config.toml
n_experts = 32
experts_per_token = 2
balance_bias = false
n_head = 4
positions = "rope"
qk_norm = false
tie_embeddings = false
parallel_block = false
init_std_up = 0.0349
init_std_down = 0.0
optimizer = "adamw"
warmup_steps = 202
Below are experts of layer 5 (counted from 0) of a mixture-of-experts language model. Rows are named router (the router's row for the expert), gate (a neuron's input weights, with its number), up (a neuron's input weights, with its number) and show model dimensions 0-255. Each number is 128 + 32 x the weight over its row's rms, rounded and kept within 0 to 255. Numbers have three digits each.
Before each expert's rows: a language model's description of what the expert responds to; "mostly gets" lists some tokens that are sent to it at least half of the time. This comes from a sample of Wikipedia text that the model never trained on.

# expert 25
Description: Articles and determiners
mostly gets: " the", " a", " his", " an", "The", " its"
router:135146128101125138128105207152160157105126147184154124139083175144168107137114136110157140118099169152171131132170103133151148148119137109167200173070168096140147176114143121160101101153177141071167205128108096129120170114180089108127097187160077113094144083138163126176113113126145081152151155119137102126142150106061078122097116127142172162171138096092133192144149165109140140114098153046120121103055111145163111050100092194116129104150053101146129133091062123100099126129108065143133130145132122099149137087110101123126148090111125198186159114135166182112124124060124144097107098135130106121131101149166111146105114085187125162119113112103133125115111172130097083139104169071164126079174163178135156130153077202145091060162084121181066098133161153167095117122151156
gate0:138140153153184096161134136118114141061136144127119069142129099138026135068116127073119147141171182188138127113158117219165120121159089050128091125130128160130145135138163144184169106157100141140145137108102098138112132085153145090175135157097124131144149153155206152083150137122150070189148152130117111170178119180109130138116128138145177091123165131122150060135117075159161107162131099068174131106106128155174137108116066164100102092133097131217101149115148135082111094123201102153126176106181143056124118113112105135122135084114147166151161132135126151102135111135091106144134147118164160125096096122158064057172133076099180111164176100157143133084108101139122117091136102165135092094174147126190164180188103105088098091113082145143160148160184124090101114125130083
up0:140103158130106181163133140122163110132113155144107113158089077168159090144141084093136091097136156060161102087117088172107152121203164204116138111169192128179110122073105136106118123091100108150107165113135091117164173110071073121157159109197163166153153108149139125115151107087110131114116050120122148051106147191087149140061145109150146090165190111101101106140139109075140143136059095137119121100150084059089118149084146142175142103134121118098153118119142153113087102141119172095124099179103125146155140145102102155120098133114176106112118148109098134160092107105084120177137154157132119131115098131109130152143153092146217139140148147105137113162143153185105094169090124142123168095139139136130113117129087127218036120183044112159180141131133111151030132077142145
gate1:126103117108142122147141096135187116129118130143133130146136152094093136092116089108138119142110176100149127045136139168199084118107119067115152157129134108170112142101125126129182134116161110154158060124139144195098147088135099163151087121152094150146094128169095078116119109144163159142153102123091068125148087104192138125109133163200107117169177095172127124069090139174152075131094154155103128135167089129118069135186114128183123129134124098111147161123122109118111146159120179142128112207143112118160114174108111130104148135175140113152100176142181118100112109164146091189117153120071136124115209112125139201161175122139194109089137138110107146130114191142128083107175098105138147079133180070138172112074092152098103119169098208146114141108120161060115058042106216
up1:093158157092132129151133139199132173092166107153112108162164118163164178125194147130153158116058159108103077134145073198141229101115092153113105148128184062157138105161200206126063134114112074153091111085158091102144094138146145123120203160132149164108152056183133134093109125129110129152135168182151167121114149154080172165117129147184164125111157193110122113162066108091122161147173142135087096176122206128104145101150071073071114119144160154173124121172140122135132148135133163082116166143170117128129127085127128101080124167150146101114147136143140093092120132126123092172152116086128110131141111117110089188142150118112096182174124134129105125125157105129116126130186094086109069127117109138112097119104149068125109139148149187117144157128202081129173085122081113
gate2:179127133161112119086143148157131136095104119116221169121173112141123142080102135081140147208125126093148076136151116140152127146082127154138135129147128074106127114121199085149113068172096131097093117148105109183156080129160090143123058094110186133144110119142111100127070107105112139101151173115183133183083109132129068155126196084116087033149106152083097128102072106064102152134146120113086166142125140111126115118105060113102122088098145084155160130198139102114201115128114099110120103116121152140126124167181113162107246153145135138114126096117063142109162157155131144131125103109083110163158120157173150082138131138112123105087156182135083152152171141072131143144109174112141103119079148123076072167107112159065112089156100075083129134118095136064164134125151159
up2:163114113113152051106123135141157138095112127115195165153180093117099150076082137109102121178105145065156137116119114078165121105089161140087125133189119091114138112119140132174139134165126140111119124170133153160141067171155081124055076136074143176098065124131142116121086062088060153129102149110136186174137158108118111146148137166116150056161089110096129126102115170060130117124101131126099201121147118122099154130081061159118114153060099117146166128139128107181158071077095115159184126122130105106143129213164108164098183125158104117147146061098065127176141157140139115077094082066103153178159152118121138112127132081167122137126152149151078158153147121123132083162084136118172153164089098106118112139095124153055124113154162121134114111113039145101158194120132129
gate3:160106159179168142118122141134170067121070138157105101142141109175108094128103107083139159146101151092087121119132125179133148130164147146104134134115216132164144180170081144126079195089164099105124160139108104156103133113089156116132139137105106146104164155134141117098166120131137147153130123118143109114154069151151119118172167132161126068099172137190127101155127159173173135129083118096181089126201147128178125099140119166121054130163087168149065094132171117113143127142079166065165172140212081143150115152079117118109078100159227125155143151118133143045089166061153094122132148119114171097114141133116184131148156137149135136186094097119136105135126203180126143151087196084124088104152152189112170167154049146183156116126137121108111115082137152134110140157176120
up3:151076195179191124130101120089130080130119107143107113105129197115072122148087138131138156147067077124125130091104138166108168120127098078132091109136121131140109183162131146141131157134112179150187123129102121136106094102155179116190096156074133143124098090127199134144162105070109193136184156147097111076083151107152165135109152141093123079121164120166199130083195113190113147128170091161111113165152145120141145116171138131103110197114141137124111134116155133097119089122065140087161103087138130152124058110115107161115109087135105130139138101107132117111142145120202055150127160181157141106066084158148118131170170127164107122091163122125098132193167124145111132073085138134085090225200151091134164154058194127096145136155200122137135131134156078134127115126172152
gate4:168126185160149078124098134129202140102112214077133140122130151112123114091139152081109111137109166154135081132194146196181118079160172123146148091081147122132172158132089062110129122136182112131127126179143122168116103092096179127031155115099072090171150129103091131116129087105126206144125122127125116160084134163091139165172193135164135123129107100144094163159118187122146103103143069089060086139086120145185111107133138115067097131097100154144134158041106098221131142168090101131118151112099107119166148101128057096135122097189127111127108160100175108100152138121099169170086090083114194119131091138150151112113097101147116126142105107152134115130134158122108166157152156165160141101119150165119121155125087121123169143089131116168075115170133119171158081171071080
up4:098094133089150131172140078150131147135112093185096087070101123129177135063153137150133061123122147074131161157141127167126143180127102123063128118080169087154091167127188188133085094183119126149134099103102157108156166128117126102211113120152204162090112076196174120157148123109114102110140101129178136145125121186147117145088077129114117110140136108185174183152132143148170143156138190159154168106112190189133126137131122118162155121149144123081091147147173079113183110122160164085144066140146068128134115106177145127164112176059081127063139164117156119117182128142154114158143119148171131119125122136077111193137132134094139151142201157126102161125103119150174109072103053085094137206153131125144080134066155136104123144100121126064137101108129116128087097145146113
gate5:160150095130157068127139144107191176130152163134124080175079133138172145072149112095110116101089111072182119082181173142107105122104185088125145045159113162102123119131136083095119120168088109112115100089178172098130178124113139135077156162199108160105039133144119105170082162144093072110128120123110182088132122144180139136086106127145118104137107088123088112088089154147182145109149128109124089122128143149115065116130123107166161117138126197056120083079139141150166111095114162159200155124126142106169150113170169111181142074126086130100184135164129135136157150103159150197119122068116189092163070087074146192152122120133181130082126105115106143096144126181110144118157096135184170127098147115154161166119092119158147109129161153131075108104157153143103113131051117
up5:121127065115123132145153142112212195124165155129106125171088138122144135064138124130096129086122116080165128100150171080098071156156179157132141016189131125136098157087112116064128164146107088120161111059116191087132163135113171151079132152179140153082083158141077158120104156132148105148088130113117177109172131115196098117124117141163116129129107089151094073126106146156207101113121094111126103136133123164150074127130119088150186103129104147078124059106133156165163137072151119162179163123147111123165196118162128126159120094126143136120166084146123120138114136095117124166140151062082184082172099074079131204149138126094198181099090101092076110112155100181118091121149096162164151136077107128136127137124096105171137109178111131130095128112132152149108137154074127
gate6:112142123085161063116116113103075181193138102148116123191138111120062109175109138168119125165162147180172151074104210159137137056075108179111092108115146112161148082071149067126124070144179130156151110182139151160141129119147132176128147111157107104147127126109122094145088136143129159090123143162099192177158096151114125142162156167117107155126102102181165196133093134125086179205109146120134136100123095101067104124082174156150141192165164082131112199113087128133117106124146131176102086139160136143130145107144095080140137092118220125113084086115184126132152101149098176084063120095115129137147120100110118139130195118142111106167133133150090135125121156110145144228146122138099146110097122137139161163102100119118092165155107084173095115104048156143157135088119089
up6:113112134072161098143159091151083158200130063167111138137123152097112107140085161161128142167158133151155143077096144192144180121099128152106129120133115157130135112039142087188184095126155169177190094155152116189174172135171147157136171073149128138129110102149110039186108140102142114071124154145125168125156143134099131155171143152112073118165101069123154180120130144161138169121119144130099157059099145101093126149106112137180177182122149093159093173112085143142137137120125168197102088126085170194133140142142104123143124103128180138129110101115127109130117150167114188105100073092128101100117083064111155130136168117131124120200118151138088175090141103139080165210126141131110156124131176158121142168108114153133118168122082125147114100085052126191143175091180088
gate7:196085125077165067143096128096160139104157125156143113185105199137087103064141145087139169113034179068128092138176113163128190134094132124110169135109121124132080151122153134133158143141151130096172127145108129179131139072106126142092130133076109187170098110172197104099096111081136132160143196157175109150129155120164119073124141158154150088163074080120160137139103135129174083130161125104149126157117094161231117142125126186171137111112126148145130093063110117159103150136124115130151097124153136157126137122078211132137137099111101143118160125133202183101111125141168101133095137122130127155163143102127114149155132117083132146110147082059136151132071155158151147135091097088165136147124121146127129192107075079045164098131151162135122086172166144071096091146189077
up7:183071115088150087125082102139183129123187082121157130111124188136153124113113151126105145147075151075087128092150114150162156102172184077073129109135103113103117107131155096135122170143133190088142125105092154132084164099103161116146092082096101167069170110132119091135054137085131060134112167128132087150141105079157128068123136135103114098165122085168164115128104128138138082182146075111118140117092094167202090110138122187153152116102109154159093086116141142129160163110129126147105138106160151118114173154116172130134132143143066090126153121129216180154122169172220125131152158152144107163136102119125086108125145093061104149099151133062146184089070113130131125123083117082176111187091154144149164194148101070097089069099100137135137118174119101111129103148208130
gate8:105113068149176175128173129132182184109138091059189133077139117113165104122122120090081139164091093122136060144091140114165156094100142153119134159165146123153104060116117111157137146138121145134156113107172127129138177063118118170110095081196109095134089082142160131208164134133086126141114068101166126156171122133126153133096133144180170083090139080110145144121104149117163094154148096161145216126132154135078142105100175197153126193165109141094146067165143153160166185125110126148126142100152140102108164161144154127134167148173152107144074127114127157134098184109162186126119058082178124080120098111146202121148197141137142106121111069156083146133128139118160150144097171068079065150090146135145107132100168160130119142076159142095125189166161149160112149124125080
up8:109079108173196163096095118123232157151100078073125062074083138116203168059129161046133168142173092135143104160056110129150156157120107121137123164151108130096142066100133138137141120079127132129136113122184140090084171095094103118176140153123111150063092125201128120168173154140125127163108086099112120129167171154154146135080180127142144124088156108191162142136103134134193109148167125145110142125105175173079120096107110137126131160164135109087150174152149165100115121166086150102114115139221103086093114192094135146132143122135097118127108176101142140076142150139143186150130085109143124129107112134125148136108159167095182148049128107115108150133150132153128104148119145101073054188124141086200138130125116108193106119128162184135145104131146144128095185146115130
gate9:116097149130106084167127128177131069140158144151062065087117155183156148142154139132100100141177213050112064153090093142141147068168162132084112146114131109153114131134111132109093130075213148153102132128103158137087163089132107117168128168137105173143200085156105124144157098075110128134125120119151110093132091163143121084172127155132151132107120181104173138184197132162088194109069155175089134146147091125138133137093174125200105141168117153099067155105118121145056120114096173122154125147153097127111044104142062097119160045126146142130100210115118135122144061113112158139103101149140112138118108093139133129104173132134105113115136130169159119150114119102138110171154091148127158108126137110054129104175150120157071134127107128183173123155070134155107149184189148
up9:102121108156094151076131131103100117159083096168092127149134074175101164116126140103152091161090088054109111087138138099083135119139113097152142151113107070135160122143132181097138164151143110182085117134159156136158130176119177115133030101124163173162118131117138153151130113115067139113139077086156088134097131112186174064103136105130173117133122184175127191145162174110099104142086125148110157124133148144165168182144210163179103129141167197141116190155124152119116080115128132118187180093206105166153126109129091116122150152118109121082118180113139155107103133050098143150137118110097105217114199116124148140122120149198087114098202126172130108150132158131115110181112097083109141095130091166077099191157137133169115141110138196171165121142100138116103165133155101
gate10:116078175120152123105136153178110152149065109097108097092145086093069061135128090083113147137101143140142086064107098139162109060156102123166087138131136139099154076096127125137106143101126123142160096120140088168084053129134114134148119078095070091183126108174158128195134149161080163182154111101185129118198113150133132115135151103136143123125094090116138175116114129157142101165120102117127154126141125129097129140088119147096129105071113116175101082058100099172118155145183120092133134108128120086095092134130127165110172108169128070112088104134088181063182148085070146126103159132165148121175125080118195125090135166133121080186148150080104121115165142067220155179109136115093121118197145125130105209082079136120122077087124087147105106185134107150164121158106166
up10:136121135132112120114123129169092113130056154087128092118168086106077106145156104113134149121105120191094135069135130153142119104169065114139087124131140137098125104092181116114096143155146147152172086110150128160080048105149125147182107094086102102166110106148168119184068143189098166155131144098175111122194113127119134166145158128139135158106120091147153158136142118124115110121136086150104136144126089144112151110133148128106069057100135136171128083109096114163115162138182094148117140092096121099100100103134094163095165105152170043103142102111122162133209138078063168077089163189146162126168111119098178140107119145105100056138096112090114145119164090092191152162167134142055114102132129112168043201081083085109144096076086091114114106211155104125166156146081140
gate11:190131096128126090107141118109173149084179141095187103114125109182125142096076150113153107217131132128128153164179155121131090094139146187108145034130141133063105105117195138130103116134099096126090148146132140111143111153126167113094107097096139146126130123100139127087100155116080106129145122125086192165130102111120092110142158172065130103184179187184107109138060131151102140146091099111140115156115115137162091069111121104136175124089139075149114158143156138140160080148136129107122129112106105142079170188182128115108161123114190140118143149126110150135144106192145102161119133093000229143159131125137143086144170157085119137112165155141091103191155104092065123175135081133091099120128042137079144141135126110146127114170128086138169090111143100085126095147079086
up11:165136120111118065134149164095160137087154149119193127110146111194109159105068136086162104192156109101138165188150141132146113105106154146147151023161122100122124127121158115151172110086100109121094145138100154139153128161129151141073115110080153121127128125054140153106075151073107079100156134151124145146131087115100130103159167151108138087157168201182121105139057103110137129140093074112178119187115100141211101100115065155141179136100112099160111122133154134129103073153141108147153129125131138153091184196149132135113149117137154111126114117149071159152124090207109084119116156090033149141138154107148147096140151106089116126087130171158133114220109114093060134141090093152129089124087056158090174154144125138154164082190134075129112081094140119083108149127141093
gate12:142096122127100142098132120169119138134104112138131083114141094123145114105115140054153113139159136162154119135076095187142163096133108108154119159128150136155107083133058127074111175153121097141174149105132153066160112120133157126091149135198152076158133101140095107165102178179099103161117109131135097124037137101127154086126115109132132165180160105156128184130105096149142102118085137178081130118093150151120082120109083194099178049128186123110103113140158126178142149033117159060154105099136118115145143148108086116174128155050100040121079121143135146086141131106169156157099176108155108176132183062118111104082154141143161101095072078143082124162155140147152182121133182124091197141110103088182112169149084174100124138100108152153155140092105133124144197082169135
up12:121155144148148120085156099087161091146141153090136163141104171179098144171125137213112149119130132108095136140166129104124112144077150149051132082151118142092121139109210103131125093101134148087103111131152105171100085157115116162129104109083093181087110143109169102093165095099138142123155110146104153141178091153158130163163121183165109105064092160108133069153123111148125110179163120067150190140169124137146140147179218077151080161113081137119160116125176122092141088209172080166121155134125140135112157070125182151108119084175200174125165149157135098163105097167150089093127116087114168079124116191119133160158085124119102150183167158125168150098086138122130103102152102110174075096154125174088101091100163075154131102163143130097098123164144147162094057157076108
gate13:160104148166140118138132119100090107081165120141141081098128087173098135108124118132136108163152135122116156098193157155150128144111142139098109061099064167104104193160160089126154102175137100125176090092105127192175127154140154104164122103090108154132099086045151143113109098115209228077162100129131116130080081115163090131154148124065128142147137103141137182156108155212137122119094144143172132120178099171176100135166134085112175207094085124112084126085140118076122092159137119082127173089098142153093128116155113162108196167122095153129142134115132128103112148166140141151140166142130083148090117122164167113080150152055154175142111164124159196080144138095095116110119125101123161063145097205110144145131108142108141155118078128107165141189182105167109089186155102
up13:153213166133145082150084100139114113136106099147125137160067132112112140114118127118118145108129165137203151108087139158161162097216210151160166082129137089119165115087126130169141136116177108170128139177114119081141167038089171150174151098166168155111114088200140092108109095119123156120100086149109114120168117188131194088161160078119125075098109104071117099136120165112140190087121150080137114117124143095128075134074062132139096119193142133133109046133129124116119115153058127145136104152133111148117116094073146121156086108084123097123108176118121130103094097161172138099100060158145119192079106183107135116127076091189085125170058154124066136128122110209153134128132123151130104143126140117129144078093142130116133107126116128063143112097079129093119153148107110
gate14:151126112162151117114138140145093161099149162109124162077142115157156190185147115091111137093164036168091093130137079152081111134100099169175136123123154123112141152126095111148093091155111158130160153098170054101157122139091149124106149164107104082164178128143105156142104143181171128158114116171084098151134127103101133128142150064109093149112132116145090158132120154214063136121165091128105144153128079080129142121173152139076107131106125094164124103153130136092172085122081093097112186138112120127054100217150139089106140117213107157135157146109178159145182129120097113136136153178144121159166127086136156127090146198153180150096144205116128148133207126163095115211134113099136108098138090166115135164108053060154112108099090066112154099145088116180128142175137132
up14:115107121142100156101107147100147127115158147158135106079130098163165183134085142080106121136122024187154144115118051118129112103063098202129180120138158110146100125159105121114134170103129155097185137122110097091159121137135152141111111121139124058092177141138123145086125159139195153131123083135082122185124076167135069117138147050107103155102167154176079141192153077186060180118125105104152132126168106099111112107149136174106160134115111126126142129128204099068181155140132138128112178151156140119078098178125166102132187173175143154134129158143174155159132177151104152180112153105135097137176162089110093103119195192130186151094141156146168123146178131151117112140137176133118115081047099145122144147112091101155099135118051072143157114095103106133091141134169127
gate15:132152071191116152071159139107128123118118151153100158116131108125160137126158099078110122099156160076151113143161155121111064124109122081172100137176097055139141110146145076119067158094098159136136124118168079157090145161135093133129148117202077103122092134099110178138124118119122179136184158137187131150163140120113166134135099140176151150101100102182135128148116124102118186104081148149141132142100181167066169166103169171073137123137085162145090137114088133119078188145146212069072140148147096148129152108136099119138213151126120099147141118174108171037070121150146130100102108132052084132107130143129149191163149118154155174118197132184119110096101118091143179102149090088132123080123141153126093134159164151189141097067163094122154163118162150169113087089099079
up15:131134120173108072082135155135146134181185133094103151115096135118184161149185174200153099117166158167142111132145137153121097106129108078165141121099102106123132108157175059115135136108041134132139151099155122117068090157137102090138102170156137137116129160131178105124169149166126152141137123083139116123150112082098120153183120063125142167091168132167172155140107093058039108091157092206147040145133145152113117096102154155052148147089097103115124126144089133102086168138203143076077125105144081129111178156129076155170139146139078115079182131136126145083094114083142134111155141172154127143134084165111078113131108152146131117073169155144070164120085122132147155060151098173133081142115115072163077147166126128202203098145117135153133142137116148142155122145121109
gate16:191092151123140128163165141090198094148165107168123133145092136149080123014136108098117107093143140073136157125118171186121111110143104124082117116106133077116156171183147136078079128100126126118164109115160124145103177089170116139143201125142112135125174094118142140141147141113075121141078116096161113111129109165104115123132120140227152102146175149121178114131138130148139098130093145128065114110117194154168161152130140100111150118134154187127082132119174130073104148127109118165154127205155109149097169082151137172186117195128112154037126174102153163098103098113095105138118145100068146130105161169067123156192131070139160118204187139109162163125143060157116130114116095097129210052091114131132170108142152113135154144076121103138103111100158074107139137150114113
up16:204161090110111116122138146159134135152136150145128136180117119135098155107178094143116102134106135094092149129149140107076136141094109180096137098084139092149121195166163117089120078138152093108123116138177165103113196131147079097102185155139179124118178064145124140172151181144122096122101044080167106105163069148114087124122109123196165143133130126091131123170163118144114133128146136088139144117158076158151101141126172106174149104139144159111100188161155112102099184153113122176143097145150119151209138117114139135178130167105145137067125162129071106118050131104153134153165140165071153134193119158054097163187091103143147118196154059089185145088144065193128108151112077092110161068105133144111131131114115078170113138131112140157106102100121072060125159154077124
gate17:144099179137163199181133099099143115121095135134091089206130107135115118126068149115138129113168083078127137141077115090111151143161149074100144148157075139149111096072112132129148165089108120126122153089080150121076169109068099112088121124107120129097134158140101199126113114175170074159095108141079161154203125120114156048097085154168115159071154128133095160138104162137143048100084152088130131164160079125195086091125145085131125129144116108115127099130113138076163156172130136105093121153195142116089120139129141152172115187136105119132138107127192118084107149100079132119155131120109076093092071114132123135138131194155172159111059120124135143175089201174172110144124109075115179155122117138186188134092135091136109120140165144138140124079104163098040075143093150
up17:102146143124123132076122157125138129076183141120131125103067214155134137135164140094107121102120125160118069098144107176096109136143100082146109088148118062135152187154153108122064059120066094104067131123102097145101060118148145082192161162103141130121175105178205143066121130110103182137156117147176172140128112137141090095105085122108104100115085147104160132142161147106151146122166090188104111129080226098083173166093196125085131100116084115116156132107132122203111103148113159108106155139115047103173106125114092076060186139102126147152112136127108177181133087133100130108139125143160166132167104158124143088070119118118150134069184155172092106123153083124151147075132176133125077117142108083115124126170149051158155109117148114122164116149155135146135148133102096
gate18:141134173108098127124103171086202095123133074135093097123111183139152149077137130128123119130134192116141137134131067121132106109112166094130173124161142154073168138157167181158156182115109160117143119157094139154146171144097099090090109076148115186131077115134170124147165130128076165135221117160085144084082161166105099096073140128177181089108089153191169152138108125124168148125125159132133105116190091134134146147121153146170108116090130086095141148107143163100069148149085141137158144099143124150080096136147097215087156100162170121189051110124080153082068132110100157110148092146141130119157161175156097128103134074175135127165154173082151097144150123170081102102086162107149126111213158113113156155131097129096102110190143107193122102116092169124123129167150209
up18:171116114087014061075126161151148120189134132122117137149110122118094142075178145169153188172134140099144183126076113110114074163118146078122154135117145125131159109110148153119106146155147146134128123146120125146120177144105056119179116097131096157145127131112098107150139116177088125147084180109163136122120091174132124153159172190168158121132106109131089112180117116124163171052141138080074166085142115099141178055146127052103101138114172127133191126108204169126154155149079096121113164131133064076081154155105154109134202124136133100123078135108135143090085082078116109149145106151104082111180181103109107114146150147126101134151118145096140134106081099123094170108131174193176152164170143112102113064103160069127091123142173156133087093149118201103132137141142174
gate19:128104097104084141141081164129091105135111195132117095124128095145094099104129130083109147172073147153205103127174098154141166118074186142192100174077160142103109063135111143139146164102126157077129174142137165207123118113139180121115123145151082089110121130116123167132113113111208077197109178138133083097145128088103076109137089137105132118166141150105145121156203109160132135109093155131191152106101108125188135120138165098119154195140113133167186129118105106135093084092109137206109137086114134093174133060102166092135098130135129174202115085174125141093165090070115128063045125123136129169097157106153087123131168148157118135098123110139186133152090163104098091170104125126114104130107149173084107110134130146105069086069104141166140135110117142117138165097184074
up19:107110132125166111140100108187186143129086153114069130124109110040110104168122172094116132162136068141149103146120087128085153090098153064121131166098113143093111103102150085089148179085097126132171121129134108086157101165094129135118139119143139143154086162136111117100156130136121164164118108132070179145165136115101188128064114210115092153081100195125133162088126105133129126124210168135104116158150195135137104126141083156129116131127172085159166158121135094217117134088177137139074159071171155097144177123140179094124150186107099088131140131109162120039123067164122174126170125135153141091146121151159121090050157145134113070124172132163092104109131121121144109131102118089144075169118129093138153148176114098122168108151163158103141149160132073139204110170137036
gate20:101158170165131067142080148121177111098120122106109106166098117179088147148145125103174163103110083080158138122135156137119119122101095051134150151140072115211100178111148135110112116114129114121085123148127165162103141139112165120117113135091177105134053147179152103131100091163108196162120177133190151124206066134102126117155100060146133063141141132147100080143116208197142102127146138083129119132163125160147109109082136112102081094154105188139137120091094128119127115118103115089132191133139094086130136072143120098124128117117129120108124138148171165093162096071104173098141165105100141070113175125165129110175122161147082135118157144213081123054129157141120136099099106084136099165127136116172170142138154113157179110091218142137073141168163182059167146097080131
up20:153156139094133109110116087132056115154172104148101082091154144112152062101175141155095108149120147172084093094111051080140114140176188183118097108100136107130116127133122118158096131105137154152154111094159130121117135112103084095162121071135106166134192087138134126133113146106125059120110100151084160104089209182134154117097147179104097168142081140117163134119138081103137124150152154222087118126108125145052152115169119119168116118094165087177134123158122116129123171137106125115161073130087184212147068154087117147108112094092122126137133138120095093147104101125158066131148126169203084141107086100076106109088154110105159116145068189141160132200171131143142087176186156173102122110093089116132118122154116106115101116121053128115166103160078091160136164116140049
gate21:153092148129093124142135139176117101140140127167085115125082061146099087108187127208153090095108070131158136092163175165106095109067114097135105112134113160159179133141134123012109110154161169106166131138091127166121132149117136100165058143092097107126164132136232143099099108104131133128164130107114134100062126148106151092107057141144129123137126118097144162109162130123158148194141141149129125175064158169113146105127094075125144056143132181122159121111119099099098057078137084152100062134153103139122153120152107118129086144144061128102208102120196149106172109111121152058084132094155183186130135112093120177122094124148157181094102129110076153169138142112168153196162134147139125154127114108134096061155134116127136051134130176100083124167131123113126133138136100
up21:118131129105143203111122151097151147102125094157168190135147128126148123114049180102104135100132166067124108162063088100112113168149140209122225197175197114133126134127117160189136190139124099137150107094183055053192090055083124146108155083219113205145153143142120115076190102111141146143102109116125127138122124109133087124142090133112125087128186124125148139119130097137090137133140123101098153098124139058110121134114098164142130096154140115103136117165171161135143169147137173127132150080085170176110194146111188110169160157123179132101081122156094106174074130106148152199135129166140135073143124160124135093136150108148141134146143104105113102126162117173105090088102095143143175083115159113105105121060151169145063166126114117168161108104146149133145131129116133
gate22:109174156115150115139153112148144105102080162146153103157173144149115131089090073152131106146148214096137128090090122125127137119086118104161135086144161126091126106163080164128062137167113119149101138178107155176154174168131148124073064083149108095171149161082107119132157174095057137144172138123182132139098153146130112105133095173174154156083104078116154160082074103078092136114068088138134113182124096165147170153104165159128086138183136157122111102146148145213145183144102089143116170144102155051136136115130089126137172098159162092114191079116107154122096143126139143090086099095120091175150190144079157135178100127086144120207110140098143070088086172089168153166168133141124136080186160147087144150148153134110127139150103077120122160139086179067126114102082147
up22:113156139106143135109183133188123147131117166171121125118149152152153124121114108172095118119183203135131127128087160067126128105058099105140126079158131109075102108157092180124083150169102091117142129154127151162126188151149173124083109116138148136127156132087093116176149136083094113165165137149190173150105117148110085123145056177124148153045139087125112153085097078090088145139109124145142157165133101189122137172095204157137144124140100178149108059179133167204099159107130119139113114136139130056150137111148083132129153104165149148117126103088106104124107161139161131092053094117101086120163170135050109135153073109149156147158087121129174078089048174086198111154174153148118136072160128100076165096181171128103122127129081121133132135084096146092170129107065127
gate23:173105109132122087164121109158123080133143145102114164153109183163126087142177086194134120141193183128087104134188140161088158144150108172089065122075132054083083127153153103096118051107153156124094174153173112154084142139169057114180153159135141113107126101086053128089095152181156090146114155142152107143122136157113101116183155105096085177126063099138118125173169089092153175138143150179193112129109115117175131052137146079103121120176124227129149103155114101134089131115094113116075074098131106154106165138099111166104143096095101121116103136111133138047115133107127141104092089151146149151113078112121124129104168123116111182136129184117196123118110064073169146144141097111161167109139138160100077114163116105129153128133132089126102190150110115166175160129138099
up23:117126150132084146170122103097149196110109133165103164081144129158138113141134131093138107121171145174131146126176195160129158099154142104078123130088156160129083167129067099092119175120109127103098126164069155104138171131113081131126052102134120047087143099047115092145042157121119123117092133103147180138146115190193038089107213078098130097171145145164090124111139131145118204152094153103133130133069161145141125116093114114048165121156106212133133132169152123102138151122181160083140139162149113077168150100105130142151108143086134145159139081159149132142115169163182101118153153127124108160142139129165100175155146096063109176093188090130151109198131134146163110064078153160163114116126116160116165119130112096126116120098101108143091113104137109122212157125128128
gate24:104131122092230117159091143094184158131068120049151150147109149085151124052078099136108118153128133106163148128088123169139116077127087145110162145103060143102161148156175072169148176099114171120096114127111150151137109137096074139119097142104089104166065085177162104157132121068094142115192088135153173173093146142104144151140143140156154120109176110157130076096106131078169128111155131106160115150134142166096124142115147216151088138198127121145171142161127187142130110146077106167104102125181157142162073123131186136125081138118148127150108131147143117182106142102165108105138125130152193097140102086109171144120103102160157132156149100123103163104115147124120188087110098065108119198124158116194162153095106139098158173112206152132068127076143129118124180113169063
up24:117133153145117177113180133084102082128178117185057088090195086117131112188147138119148084147106126147091143140134128048126121146170173137137137065145190120152102079065097145054148116150144086124112104129068137138137137140160161128119147101146146144093172150115125095119140108086150102126096185135106088111187060129156119117129118137144131150150067131094126144129128132090120102157060157151133147089140139118148131160132112053109151097094133145106101155088124080153105162144147159112097148103104099156150159114116061172127178089148154118159119129122074144083057118183067133144164154157125052166143150155113109105167112142085077134125066117146165088174154173136141098175127170177112101084101137135087135100154134154133087066106068112120187128192068150149113124122135216
gate25:102136109116066157139164121066073123162060120152073125171073121108117114100111154125125087114025133120160156176133144172130117061142136169157149161133108115137143082133204108076107148162177136138172129121091129149104071157139095115117094093137117136167132194101155145119125093121130114143077136108153171189081118076113125096115135115139115063120142117120197171090119131111123141157130137117128137103117174101115141159172137127128126080137181105115128157115070094110109197157150166133135058118131182124161212070135145137140138193113133102128104156118099157118157106110085197091163130089125171198128124136104133174071110123114098108132102064094136158058103106085167174043188127107136141100084113097134118164144149143177110115130122117120166161196147141105134117084161093
up25:117113114097089145132121114073104148144089089143079111164094137119102107068119149129091109123029123149177124179122169149106094057108103144137141188148154103162159103172152105099106175158219167148183129111072099150120095121150102122166102138166102128120118135118172119102139054093131112098067123125158124188076115134088135127135137153111111109149110090148149174094142134107122129118130134112148134065073178089124135159200122146110119112170162141116119167095079074084097168171158173087184080157135184139145176111149130102153135199119134072118082133170103154108103109099072188098134163100156119164147167159131121174103132098141119141186110073093137139098110121123196151064157157093128123129084112074108141122148170148173100135151150091104132176168131163102099112083201115
gate26:152108145109100142067123149088108114104136124178147158130148141154084130046135114093127093144105091128143107147151148166130106187077083098183147117139101113147104158135137112116110095093150122087164140139129086169074167115184162115090110144068131070166145129151093111121167165097170115141165160176108121141069105112115108116166139127132095077148120126129165186151128116141104155093083152190095130136164163135201130107135125201189142132088097131073058140117089166116075165201110090088094124165067106158086090123078127183145125148052117173169154094038100134117121132103084113092103147077072082083121149162119102129146185111179149167106113129121153103153115124188095150113157163122185161110063102125142109113129123130097146088101140060116144137129108129082092144088091111
up26:115113106167131141051161087151093159190166109177132085098129114099143142076155127105077105086086159141149109142120102144156140159105112128127124126107172086164064124057103149088157144156127074137154098108140065182085131116133142125096156151120119114155115145177147158159162140099175153134142104134192081052162154099183112125147106096160140147168184146140127118114176154150164184091107104178121113153110172119104128145149141193165154089128105112103157063084110143115109143141183092149063164176108118108134119122099115138184171128056136095109182139096109189103133114087124073126154123068077133127124168148130164166148123124154150135119076072135146166139112164163125104146202187093131176121086107099137112101146141156131098126102084086161112186071137196177168153108076168